{"experts_per_token": 6, "init_std_down": 0.0354, "lr": 0.00772, "lr_mult_o": 0.715, "schedule": "wsd"}
Below are experts of layer 6 (counted from 0) of a mixture-of-experts language model. Rows are named gate (a neuron's input weights, with its number), up (a neuron's input weights, with its number) and show model dimensions 384-415. Each number is 128 + 32 x the weight over its row's rms, rounded and kept within 0 to 255. Numbers have three digits each.
Before each expert's rows: a language model's description of what the expert responds to. This comes from a sample of Wikipedia text that the model never trained on.

# expert 52
Description: Word pieces in Japanese TV, anime and music articles and track lists, e.g. Take-shi, Esc-ap-ade, Jup-iter, and table headers like Title.
gate0:096133064114104092175100102123155122090096112097153136116058110157135088129112140146153176162124
up0:118151076136130120126146151129167143100150107030160135100100133149132103126116121099101127141133
gate1:150135114099125145156181115141183150124171171104137155090104169119152128110050106090160148137097
up1:162124136103101102138068111141161122128147107120097150121162186125080136132168087121108167130137
gate2:158124149169182104144150134090090121065136129108106102156177199149200142162076084134106111091176
up2:122131135089114058149118115152125178142072134111159132117111144149114139062117155103149138107124
gate3:140119180128128128165083115162147164147037105095110122120106174112153162118160164147110134092164
up3:162151127119164126078165128093146115128200160118166155118157110133102139091131112134171111157074
gate4:110132154168125106135181096164160099141137146162093131111130183075087134156135079134121119121171
up4:185141135121120105166044161085070117116125084110125090164158070176180155068133139093152131111073
gate5:126104148142217083146144114111059111050166149144133132127162176107114151164132106156161147178185
up5:112143111110053159131095104203114121180114100134159211212115133174220156067138123126138134080076
gate6:117141085160185115150096163082086095108140149040115146178117148141084135159109073131106141103145
up6:210173164084060128126126093136108151167128159153045117064204103116133128129108118135119099129124
gate7:115112120133159072163109159154086098132179161153142142105134181126103152112137138145120149093160
up7:136136141195155128150147124161150077088120159154119114072135135097075137111136163115128143118119

# expert 27
Description: Middle pieces of longer words, especially in taxonomy infobox lines like Tribe, Monocots, Denomination, plus vegetation, reactor.
gate0:139119087124150164114069130176168177118163139118139173117086138165093118108103118113196147085147
up0:123130117162098166128105158170145066119159111097120136106142191127164202125116126092178108076086
gate1:116151144115152117114127105214123088110110140117137085137130164101201076088089088187098127096170
up1:173164136134123167130134147061218131115130127092147139105132129182077141182198152077186109167128
gate2:158103108184207096153156138163117122186178188121159130099168163099120065146153084183124084066157
up2:100176169189172159196148166148120179146135164159113141132167182095134139114127072135138103100134
gate3:072138144124115170165142096120151161081151045105142153151130142097128113129183085143078127128163
up3:094140157125131156193106112143151138104124062144129143110115118111132138125174126152075124082165
gate4:120145148150101106109177209091122147126157131162109132145097155170131157112145181114149140131118
up4:151145168157150109127149214107116157129159132111081145127149159153147168085130178133153132128074
gate5:087160168099136123159112107136174094123134155146111143111171071217053138080153159117192177143113
up5:155152153086055099125058207140146141126079116112147129115187079085073108135150110134146100158146
gate6:147152147145150132161157128133091102169165159129152121114122195131098135142118152105154102063175
up6:155153142159143155140159119117147155145108116124126194129131144100118095132128157116139062099153
gate7:104103146178089151133156075123078095169146127163115145113164127158097109134113160048092135035122
up7:147177141091144126101129151105174133075139124115148085163095138097153119126147083182147102223118

# expert 33
Description: Row-opening pipes in tables, especially election results with Party, Candidate and Votes columns, and also sports rosters and draft tables.
gate0:151049139174140095091186190122083155137152097102098081201125115145111139144081153101181142175132
up0:119175137080146139139096126130166111134135154168165154067148109108068114134185164137126156077121
gate1:165074173090145111123176130182139124115163155159128101112151154154168141134162179130175130170117
up1:104213129127126159159077154113083131154123104146138145151090120131086100169071080125149164102163
gate2:156117117186117128161114127106134122128101086152138140144124118082161084164103104054096164087144
up2:081079129124118144106138121166095196146165087122121138136122126159029122108100130072082132109151
gate3:092130137085070122132108120153150138153091166144127079091091113178092112176162107144121119169151
up3:151167104153141143124144178100112094102184128153141117124156119153116136092171124091113130120064
gate4:147126137103127162127168124122135156142112158140076142186089123132133158114179062106094126135086
up4:131092106139138189139147147096113107195170132166169135104100137143094147158114145107106170163153
gate5:108126110143217125134105095153114105101138144085121171153102161057091117186099163139164153123110
up5:182174136128079184127097167078122149153123127146127107144095089193159123115134116122129121113131
gate6:115084156125139133151070124160150132170178154118144153189160076157097121102170149152179092136171
up6:101070162089153161074059145133133168129151175187152134140114070143097070134160162179123099147101
gate7:118127124101098166070074134210127101144155125159096125119104092135137190163168148150198186194170
up7:072084112118098145162121113126191128145154163075105083075122149151106136140225103218101135105069

# expert 25
Description: Field names and word endings right after a line break, dash or equals sign in infoboxes, such as Establ-ished, Former, History, and the article "the".
gate0:144082110122069149145158131130126120088099104123117086116170163120076129096193065154107140147181
up0:117121215141183136131100122133146110139189125159162121128084109149179150181054229101115083133107
gate1:083125073106145142087107069148144063107129138165082054089079151116067137148135130165160123104104
up1:102179119129058184095162130174148070116072094131122136094148118166096150189152174146085145145137
gate2:173135081083067128124089184124138108112179096142074085181128123147170116127187117139129069160188
up2:143127168056166130167095139148171137121076093133183134118176161166155159087106083126165169079113
gate3:113155123060087082138151027158092183134135122147169149118122135103137151177155115132112162150127
up3:112132218152148109110158139146154127133085136151088145195127163121152156106088101138152143112155
gate4:145141110182171117162087167102126189116143159160236168070192155133116124159131082152164138129123
up4:094097116176174201139080152152160134107142135125120104067113121130166117207133114142123079115058
gate5:160126158142123087136169095119150116130171148104139144116151094169126100054120130145157138105124
up5:147202072155081118135116118130136169074125157147165142124139158139122137123135149138111132179144
gate6:077090091123141148097105121124168110136107145071076047135140176084129058107110125170099127119157
up6:120142151127133076155136120142081109146127140119169176155140128159158178163070145108153114117123
gate7:118125201110124054168127186129104177125131104118131142150143137101147111145045105138152144106111
up7:146117079120141178118113085084152071171121157123116136080141097159081150100180112163108129126135

# expert 1
Description: Word-piece syllables inside transliterated Asian, Slavic, Turkic and Persian names and places, such as Navalgun-d, Imomk-ul-ov, Kimiy-osh-i.
gate0:130132091103132079164137087099163124098189106162109117116136104162132126137211082133112166150180
up0:197132075127164164146105127113092073122157088123134180158119142107117090145117133132105054124156
gate1:104149119101143097144119074111145161127133125132133111114143151132124162084181096108053137173120
up1:166147101125119143109162157045059112083158107118122129109121082111114163069159120113144068100160
gate2:127151117118061109095125182092116108099126072199159138170114162157051133111145113129130101118184
up2:124152110130159120139160066171109152167197105137065152104148117114139162115177109135137183159113
gate3:132134133153167171111112123127121128118102168126154165124123159147099160120148118151143151113116
up3:186166105105154040134173123128127122079177105096083125127159100120145167091121104168072099096153
gate4:114098030136112231120088101117102136142151106157144117106172169088051148131153091166111164148129
up4:142152093095137113144082123148109112123119152161151194085112158167108117096124169112105103140166
gate5:133158048073082135206133168103118137110093112087141091187119118169157108121137141194093149113150
up5:142104201158123143080096073135096117087174120120103163106119110043101166123103069078173133112147
gate6:100142121188115089126097114132153151108109096150085124100189143139065127133148060139125118117112
up6:177134090078117154130152126066116141121137140129135110109099069128120145095134176151092113146123
gate7:118104094182111162139125100155135154157118115108112139164150052152132114143084076100187124122145
up7:156109156098114079088140188064135124121135121173220110070069113082134094158159106162168116103158

# expert 24
Description: Final nouns of compound names and noun phrases, often organisations and titles, such as Year, Business, Records, seasons, partner, Event(s).
gate0:117131114103143116163142121149094161116126158134087166156128156077090158177161116199150139130173
up0:127164129110149136141093116167140138166122162105096162193136118123115137152151081139155172107162
gate1:184129156115108148098139174099090116131110115125163149143175118170115104069145146093083098122122
up1:105095135162235154173125151184106093164124094166108124134032144090072146151126177174166087090151
gate2:114128066178147088114120133121138097063137067178123170107135112126078126115165116110091149096137
up2:106163079063098137150105132101112189156140141070141034098140118172183183086142102123148073165140
gate3:132154135098132135096153142126124136090165065159143138132137128184178156093164124158170121077085
up3:120199105106121113123170052116126094173119139142140107148100127169146136104148138130202166053151
gate4:146151096143113122135148143146111100106111131156142109162134159117180083112181125160124138091086
up4:136099102116166104178176109083122101132147094161110165096144121127078134117129124100121168134174
gate5:205096111093116166174127103148102093109199159117122150078150077026103138133114120127104131125143
up5:125111196153069151192101139084180119130091125169083105185161134160154122192132152054127149131142
gate6:130119121114049069122148137143164121135180087112115055166124154116161163119096139121157137140104
up6:129161133106077085110117117137140131158147094120163035118122138095161123097101126132093110173150
gate7:147128090173165132131100080125113071065146140128084109135069080124067119192206162159097118191147
up7:138137145086114158112193144168124168167102116139142146080187183122150152100081133124142120097106

# expert 17
Description: Sentence-opening The or a right after an article title line, and years or place names in sports results tables, like The 2022 Open.
gate0:127094068094074146129117131112137123146118133074145138088123148094136059139171095161132156147109
up0:155106128105063117141114117142103156143095155075106111103112111135118106113182121127146177164193
gate1:090122097143103171109163114049141154110146090168097148164118156116105158136094101152108171103130
up1:107139099170085150077135145123165156142117086176115148158155129158160175133093137099133160127079
gate2:127123110154130094163148163092163158148072106100091110102112128129124098168173066191072134157143
up2:166165107177147127182140167139136143117084080125102111083114181175127137153167090166091082102102
gate3:140074143157086135132171162118169115135100119147154081093112041118107142143169109120193170152123
up3:156148140145110131128139103181076084095064136146179146088119119108133097160092109107128156150144
gate4:142114177100157141132146180133175125139085120121133118057153098034090115148091154094118150174132
up4:087143093148095109137122126100094141166156137161151196163104112197118116124124126160126115071127
gate5:151109182159216117101122103164184095103212093135115139193114117126208133151103126114133132108160
up5:130098093122109115147138134093138116146014106073127116086138110070138165069144120144088087131099
gate6:185116126142117137092101175149084099099169083153133135205153070107079125099160104132174134145136
up6:121181089126170117185115127106100168099114152131119119069134115102113080129116127115084177082095
gate7:110116099087125133126124112153087213108090140100162135170177200128194150131137167107074106121147
up7:092149103207175078119177156123096133147106123150132109139093126049110102107101126120081090085098

# expert 4
Description: Leading dashes and pipes starting infobox or table rows in fact lists, e.g. "- Founded:", "- Line:", and medal-table cells.
gate0:092107147145142112149155112103144119127158141079143143094161112154083159109082105140090122198103
up0:117143092124092149092102156140103133142102154143094098159121144133121083134157092122140135079156
gate1:100085120135107108177063197085160136113081121165167128126132178144116155124089116141099076082102
up1:211114158122125148148138165091119127121161114146109130101068071125133123132251117102124087103100
gate2:130160139125088120101165154102115148133142098110107124179054067094116140127072148135035168110079
up2:141091131157082109188155079105089082143150118191122184119096128163135138151117144163165117117104
gate3:124122097121130073134104107094131110109088182113140115116161131136132112132180129102150099243118
up3:153053089132102149142086091066129110123091183084143111121170118178150108175158180100138134128174
gate4:153112153124102077154199156168102094101101063152075129148136181130142135063163095139203192157094
up4:155125189145140109142175114106048133115157114093110139129149160144174173031146106136218151125104
gate5:188136129119123133152138193170125132127122062137131115162100161133085138088135111097139080165073
up5:107131155096119084090137091145081147121158170144099156069142104137141118149124152138117164145206
gate6:087096061132090174084112219132064094089127110178113091124117112141132109100156090117153163116133
up6:098123109092121167099130135151108091110093121123097115123119119158091104063165149156093127168087
gate7:150186089127142114113095143176150096120119155154159121206144135127061140147133101090133109205090
up7:058040131093123134103183110092090161166111107093101128092172143135162116051091127122131177090146

# expert 41
Description: Words opening a subordinate or linking phrase after a comma, especially by in described by, plus while, however, and, through.
gate0:142120133108119174142132109106177130142082176100135101132155114112152166138144152167123137133135
up0:138123137097104137123149155141124138145099152092111096111176099174147181070076114162135139087124
gate1:161094165114139153118119119143115135177174089150130162090177125080128130083152144153184069099178
up1:082163095127148089150109121120126162132088155098132117129137137162132126145097126098166164178137
gate2:102209131141118122095200175140165156111101148147214128141124116151140116147092055156110154149111
up2:171064119131204170139086106121071134131179141109070135130156072132164146147151169133144090129133
gate3:118104145149101146157167143155055110132112118092155178123147136087134188188123143085092115083192
up3:126119110076137138111107085149158135092145128115100124139102132151148115069167142137097151157139
gate4:142150168128097106128100136113171083071117167185150144168128092109142062135053140088188124186113
up4:109158121152152117108124145067142148083088174203157137138111142091115079141102084139156144164128
gate5:079127099105156161115156182126112208145180122122189066049172148095154132078145116149166140111158
up5:135101131134075186072118173153114134155169109119131062132116145152069087113180136204164169093118
gate6:162130122091118144099131090119131207208207121146103186160118061089099137097125136155078102156117
up6:090132132140117096067117085108149191178141096121094119136089155040107099151149189150164167119187
gate7:124163095145137115087130162120135118156065116125157094096119066057132122120087178099172046135136
up7:140096185133098136113132075130101154168132130166130068105115121144154097091136083151150143058120

# expert 29
Description: Prepositions and verbs linking to a topic in book, film and career text, like for, on, against, regarding, follows, about.
gate0:118145123185100128116152145126183231080045179160178160089118083141116071154140119146077122159154
up0:106051118126165163151105135134073080149095130137154123140144157099096172132152120134181100160133
gate1:110093102130163151143091089111099131090129193158149173118112170118104157124193145148101147144096
up1:102150091129160122130162158119126199128119091073140149157131093131169108167105138117170114075181
gate2:099132135157083116180127149146123123145132147139095118124138145123201134116134067178102045130131
up2:135096106112219158109151093179115129106109135088168146141122098144115138190113189082137234142147
gate3:077124113127137136114134099113110154153147117185132179126148090180171106157075147159161117074136
up3:163193099178111173109131107132156144148126101135155182124101033166181115165101109124105087092118
gate4:106118065113099151111147062139156123152110121191165129096133166124164104200130143113124095125084
up4:129153074121130104171097149156078158139096173107120168135159154113116110112156097084097120095134
gate5:091098134132170100166146109160111147141127107135134148155113163139134095170093167110171170151166
up5:162144145060107137092117128122155097143112180130126080095121110119119195117170114110087075075093
gate6:141117115201101180190092039149131086123189121139122193154189100136161076107139108119073128141153
up6:081082178147154138209112057142106133109135103156109168133179161106095111147095162145122156163186
gate7:143105134094124134167107122146168061147136045042102119165138176119200137163125152136181178023139
up7:135101114109127131159094198126099085083121048064100098187140134111145133183136146122188129082139

# expert 50
Description: Nouns and word endings that close a phrase before punctuation, such as children, prison, patients, over time, abroad.
gate0:166112077114152123063191126187107162127144124107133103093086117085124185050144105152169160173099
up0:117148151155108209157101124133150095097117135095152140146142161152101078188159137135100092079162
gate1:122131145200147086130144128108165151093139153158123145127105148118115136091178046076160160153186
up1:113122114168132114145145128096136107127108146170102162091126148078097142098178083077148200177170
gate2:076130068165183108170190138127131120071164134110100096133092143092141144132158126145128117123167
up2:125152107151093071178154124144172117130111062086119162117082119128150133127176129127154129114153
gate3:167094078107152186131175118125168081127181160112131125132131158123119168123130093150177181113116
up3:184119065125168101153178146148117112092139172136126125160128143141138143101139133127148128125136
gate4:139128100094150143163196130155116148098127119096161154127098133106057177113174107141133149157129
up4:172120134135109126136183154100172136080156113076176117099132121087135120122183109125131111217153
gate5:121067173097141131177144134117150085022096123153153078106146128061098130139138158092162151122132
up5:091117156078070143193118128105132131079154156129140144099160101096132143079091123116184200146132
gate6:158134122101135142157113117154159156181120119056138161131195149134162054118141159150103135119139
up6:163140077115077132145111119136116174190158168062116105128149125164153089100163153187139125158164
gate7:150114147116169153112179121216123094105168139127157134127100078109134143148129120132140074138148
up7:149160177135083101151121123083209137123115098084171118106138163132156106087153169065122070123102

# expert 22
Description: Opening pieces of South Asian and other non-English personal and place names in film casts and tables, e.g. Gill, Ven-kittaraman, Naval-gund.
gate0:111110136184122108165124094161124122074105114130166162124074102095171136131113174040136082176138
up0:063107184115107116110068108028136142101132144104130093056131142157139112165122163182087186138102
gate1:091177115146132140126199178139168187153158130111100105108172153102110122158134169136196104107131
up1:131169157121181161106154124129155050132060172082145141124122185153142155124198194111129153074189
gate2:132120110143126137125117123145123079122097106147141141154131159143096087101148099081145138130163
up2:120120150087197054090123103121143167126138135057121127140124118097129170085070159188096111107106
gate3:124123119120118079157079123103112107159077084109111220094101092148114106111123157153108128149078
up3:105133148157138111134135134057093140201122124130126162074104078117127095135141150137074142155087
gate4:052110113121133131136092157164162134148050165134099111194040079107123070131155109174139129140065
up4:173099168155130135130130156109176145150112152110166085112161110058087103097181130167129078145057
gate5:092094063145113211176199091108104136133155144182162139099154087114088104115173147166153133146129
up5:124136098088062177173150082135116129184135090073162127166167176102080134143074155129129150158129
gate6:113143130159118148166138077105093157168103061108147088127122125129121091174152140177065129129091
up6:103122133189120163168132081104127119162118134122161072087116101193085100157186122167092126098089
gate7:086116089143144153129122127120144129127102130108175177127108085157135148135077169108138180086208
up7:180164132091090177085133118166094144136096146077132114180128139088074087120171086161098148168058

# expert 26
Description: Main verbs and auxiliaries right after the subject, especially is/was in opening definitions ("X is a town"), plus has, had, became, would.
gate0:095102152154129145137110104114106100104144158105107136113177199150120143165122121139160133169161
up0:157217134183093137131098073127107083089119142169110113107169170160109136174131109149173126214168
gate1:084109133091131154149143121142149134181181159148140163058142147120121122135166122196109099163131
up1:142156098158072063173117197083123111042104119176109084161116142087168142127067085083191174098167
gate2:104118049132147196137147135140113123114199187074122184153167127137107169140139159100140104105149
up2:125097132135122148099168132137093084107142163064137130180193163150152154129180099103109165118130
gate3:105109100161036109121075126119119144127107135185145131168123104112095063114063129078154125195140
up3:153172141099056122151054144100115121083121104174163149141141101118112100116088087102215150168165
gate4:110115139087120152152100104121159169123108158074132141092138200107103112152102121133168114102139
up4:147120142164183160093173122152138181179163100145123115162146109107157136105129118148111111104156
gate5:156147202134087152062129103123115159122065135175131130133110123130129064142074137117118089134146
up5:100125179072142133049149064134148204127089196168108156131126200113114079152099118152118096134118
gate6:101131179092156100172064076182172123128124137039107155148147130115093127156128141157113095078156
up6:114182186117166075174060142127114112108154126074136130131179096147038157141149102175118134116129
gate7:127081103143145144091064120129135160156110135135131143152134136134107103176091166130054116143127
up7:070038129114153101175161129143138076131110133043088122118124177112171155027123113155126106102083

# expert 6
Description: Middle pieces of longer words after prefixes like dis, ind, unc, such as stati-stic-s, ind-uct-ed, ref-uses, Dis-band-ed.
gate0:145135115145119135133103117157174128162075139183156155152167113113136154144154136177109147154108
up0:129102118084136135139141122084083121116171112127150087097180076143103073085088064165104112127159
gate1:126126163195116131113130059197172140130165109129098179170158156098175150101173168167126152117167
up1:137112080128109153121200163148091101139093138088152134070088160093119146138142098093110142092102
gate2:078146139099096124162147195156127112112160107157159135117122141122119100127147129106037101181143
up2:164177123042099043134161132084102153152110155120174114099079097137040102139124187103099155145133
gate3:147158150117114151093133149159132166099168020155059115154067100148146131111113126128094133135116
up3:096153106140125151163100127105153090177107097183112116116145083102110149115140100129094173139088
gate4:082060102126083133093174122148116130140124127131129120120160161176107148124118123180096093090172
up4:109181119144125122126127157110152119123098092143153112093160071112085109159163114106076108132089
gate5:135095094136116177155189180139075143102109178078116131091118161147151098133113110115062127093171
up5:155175154097143084124083122113173128104130090195157120157150106121135158103130119158225130200127
gate6:093145129127064132071090155142146146072134082168166128083168155151108145091174071154186145117156
up6:146130129125170124115168107052139098156124134112115093152090108104131175118126105112104065148067
gate7:115074070125159122134182138117121127117148091040173142124086141146120138163089110131152109124149
up7:141147097061169079137169119138133162107143101144183145167112102188119165120097112164165078132164

# expert 39
Description: Words about schools, universities and students, such as university, college, scholarship, courses, and "the" before institution names.
gate0:146164138094094090161086090136129152082129143129106140144109180132107120150236127182126085163166
up0:184176144141149058130145133140138230080153166163130141134111114121117097145206127173097103122129
gate1:105141157105119108104092087132140107107150154133144103091136122111139104098133119130119150143125
up1:141164081154084158164108133166162116058091084145156153128083125148150110166117113121150138142122
gate2:118165121151210116175141151105106139171163089086108223129156138084159134095077083222121105126100
up2:087121128125136107160177139109060139185156090123136161132140106080130151133100074203128120120152
gate3:099178134132125159109117085093149129092092120119184174075119128123068089151143164113168136115163
up3:109139169150116089155164078063104139141187175120109175138116130085140146124136176125156095129096
gate4:131165091177103121147149132146187159124127053127141128135146168075133063168075176094065095143112
up4:107178092153130097120178101140159133092155052148117124138145153102109049167109177153036077153077
gate5:135118192084091115137070089128075129066139147100196102171081124154103181110130152117147117177065
up5:128113123109127140148108184133085108136164090136198078148096080159124130144109099129111053145104
gate6:157083148109124109141110114136080136046131140164134075174136146122093164103105118167187180158162
up6:089149069134176124174161145115128119179090136110117132108117137114169123180142102128114099127130
gate7:122114170159066114113149125078174129108100153153107085139083103135124127142148129139079194068152
up7:145147145161101136088085102122200052132104151150140108063099118138151141149145127135068166122120

# expert 48
Description: Short syllable pieces inside rare words and foreign personal names, such as besi-eg-ed, Minori-ty, dangero-us, Z-ippert.
gate0:152170147147130130129154125095115173177128034131098214112125111160099157135171137139082121142135
up0:125104151120072125098118112135150170186129120130145175095153129146118107117087121135151132145051
gate1:160099069148107139101125140133147120130099156124085101089103122068078162089127149108139132098232
up1:153097064142112142114139136104146137133107152139147123116075109100094096091138125117165179151195
gate2:103142108107117102141123176142116158120139113132117082040155081168162113118107089093117112154128
up2:132170117106111119103104122112186107149174157150120114125095104110151142160107123086112055140099
gate3:109160151139088136123097191136148147098112104150186111139165149066066011127122106117099195182111
up3:120122170117165051085120118135127166157147083118119108077115132069109159163143087152174130081099
gate4:105142137145184116144101092088090103154151133106125151114126137115097111123104130158128154127132
up4:149134166152066140132146181148143130110112125101179153148133167131165121132140098091144181096145
gate5:125154168128148141144060134103090185097139154126160144070099166138143176178114107180139118156187
up5:105130056102113120103159135130087146097151186085172125155085090109127070114117106036101150104112
gate6:145089138125138171115167099096149134199106120178134137154112102134147150140105183105111135067114
up6:105087167119115165101144091077104161180121097199177171111121103125140133155138158129096183094123
gate7:095156101092166156119079158151145120166103104108121169137139087143131110100186097194158161088129
up7:178098160123147081070111098065109122064182138133137156116132121145091143093138102133158138106123

# expert 30
Description: Word pieces in French, Italian, Spanish and other non-English names and titles, e.g. Alexand-re, Sal-ut, Gal-issa-rd, Pr-ât.
gate0:107167105124111144176199097181124091168117201176089087130120172162149147143104170175127079087171
up0:093141154148136072159130141110198147113131135133133163174176129129097133137143110193048164177121
gate1:143099111087146168172063177101110138130147139076153213088130134123204139075105185157160090070111
up1:094086121072125151127087109105112143157115105122132174112105197093146095096076169183135128097076
gate2:142139146112081109120127149149108113158107165122107075127107102181127133090164139104192136070110
up2:103092196105116139161126107130092089101164161093156137142148201182158066156095111118143173084104
gate3:086109081108108080117091146130102158094143147076156101121062107150129104089106100181149152103130
up3:113151111162128062124099125102144144147185101125083055169118121112101110119111091155103093130144
gate4:116089148134099090128162103090131175127142139136070127117147165089117142093134089180125066117133
up4:122129112096106121143143115124097111099107126126164128102135089071181092177152150160080092153125
gate5:176116131099108129179097197147099158179118122119108099161102109157145126146096118070197109121101
up5:143171153076103195105064152146114199151061138137123192132114104167131192104095166078137149156146
gate6:103107165142155139125147133145088136151111156121099133161132123115081188090095169063162130131121
up6:167160125154075093106130120155127081174123091191128124178068122114091117158084133102187123161187
gate7:129115117140108159103154122128117114145163126141164108079134094130145129090125107154116113139112
up7:136081058137151111064139154094109117157148103108142112114154101108185166153092134126129095110129

# expert 31
Description: Pieces of Portuguese, Spanish and Hungarian names, such as Gust-av-o, Espino-za, plus sports table terms like Apps, Goals, national team, Cup.
gate0:116150141143137113111100090133129150131124193114162103157216095077142099139097109089101136111129
up0:136159107089086105150125084102107172110133185180139115175187106094156105100122087165124189120119
gate1:059104107131093055165071161101168118167151173106122087135130177166129088136114139120098110149147
up1:094157145107145149078159123125036148109084119108100184153107089138114149093104171127133159101095
gate2:104127142121204095087167095176194113114097147153056102121119125141046139137141124177125175142139
up2:152108133110172120096140060122178111111133156183070136158110118118083129149140142141142183140167
gate3:116128140132181109176135110158144162104121117138161127143089124148144047163116162076150145073140
up3:172092137091143134125113171107158171110149112113125156145137144133107092165082174108179174113118
gate4:069073106107093144189126096081160165130142132136116115144172101094141125162114128087130160089139
up4:089128172093122093146116104109158114131150092103120104106124155132099111156106097147092162108151
gate5:197101165153101131118147089145192122173163095154104141076196138099026152078133114117134139172083
up5:164153058125074144140145066094143184134124175132112181113166120122116119141218158144202135142153
gate6:071121111156141154184153113152146106153109077153138211116139132129140147137108109122111102123114
up6:134150107162151125106090173137122110136096151094175111115156070117094107107146153145096082135157
gate7:124116100188112104115142149102151121125136035106162105150107142089167157123063098149191153132061
up7:196120094159133084136166143143100098133174061155169131101123076111141149087103108133194163131083

# expert 15
Description: Table cell pipes in sports and statistics tables, and word pieces ending personal names such as Niki, Andreas, Losey, McKay.
gate0:063085135125160111093166107172133109117171133109166173097140149159151089138177138108114088127119
up0:151157157146161165158097116098160175147115077191085167116154187153125166143157122098115142138134
gate1:137134157141141091088098159153157150153137141124113143109140110160052039094123151137133173177125
up1:108130147134096106100086170141146150156141118160109127115135089162063056105102139131125145153132
gate2:121173088099126126074180102150080166072204075126153074100150161075146117154145091129195182121112
up2:125156163068204135158119115112147221124110129110154140121146171162158125125112152144147164112076
gate3:137134158145123086166130087129099169151156074132094097150196176144125107156130124101159148194126
up3:180122149154113109166061130105121130186163128076136146119163155196124123111133136137128143161107
gate4:085137134124129162116126056156134181129160156098143162124115112113161107150118107153111142148152
up4:203129133146142104178125196115097147145075122147137102070126140150104142093131110049143125101118
gate5:112122132059112180096145120156182167111094043165182137129104149137146137159198161204097122113117
up5:142113185130154172114099096161160141136125112182078119105121142205172187167166096165136128129134
gate6:087136102114163157095171048169128181154148101210150137178099118105137115166124147161095150096165
up6:145136072027078093123133121108088141133197091135159126186110170211163158131108162200143116198140
gate7:088136177176150102139103157141130151132129111103050136140106172165102098125159153110151147109089
up7:132131101141141181178124148193210126071086092105155156127143143126121108108183132084117138179143

# expert 11
Description: First pieces of split words and verbs after he/she in biographies, like ill-ust-rator, dist-ributing, also; plus taxonomy words like Genus, Binomial.
gate0:131153111083174168144099136073126085134125116184082081176138155155165169106127164134112094157145
up0:134099093171171139102202096138147102131101160124161110120123138141163064132123091111150168165085
gate1:124081172102089173144160071124142169191107121142137094137111171115101125129127165120129147152193
up1:163183141108143159102108104093132108142067068119169115112158161108112107145167133104065139131097
gate2:120144102073152105125135173146161123090111135162156090108111093073077112079084127134174108102137
up2:182182162147094151145156165105103122101119120072151114119128146179156126149081128130119120127160
gate3:122113130116098138072120122137163113059110167128148144113116161136169138113122150140090174126096
up3:111162120083164081153170059143149069171214173130120134107102139117102142087152069154159085143190
gate4:121108085150141183115139129097117180138121130133123113102170109132101136092106145161195140134131
up4:152133178142155127159120163120077154106128133091158148074097140112149126150104100177150196112197
gate5:133130153130201112125140101137080139107126118112096121157157179145178092125119171132120160041151
up5:144121125114146168105096151171137112187126152102104117143100154126146110115198088111090145145119
gate6:199138165142111128113093104156145109151149158140148188130141133138079164140149117154095118157101
up6:179095118134069123169103111105097098098157154120135135106151144130062193114151114141105153159138
gate7:088119120093163082124095129129193130126113123069104160078144117153103122162155077129085144187154
up7:110141116116171091104098145152179117109134150128074136107103114169168127160107095112079093194124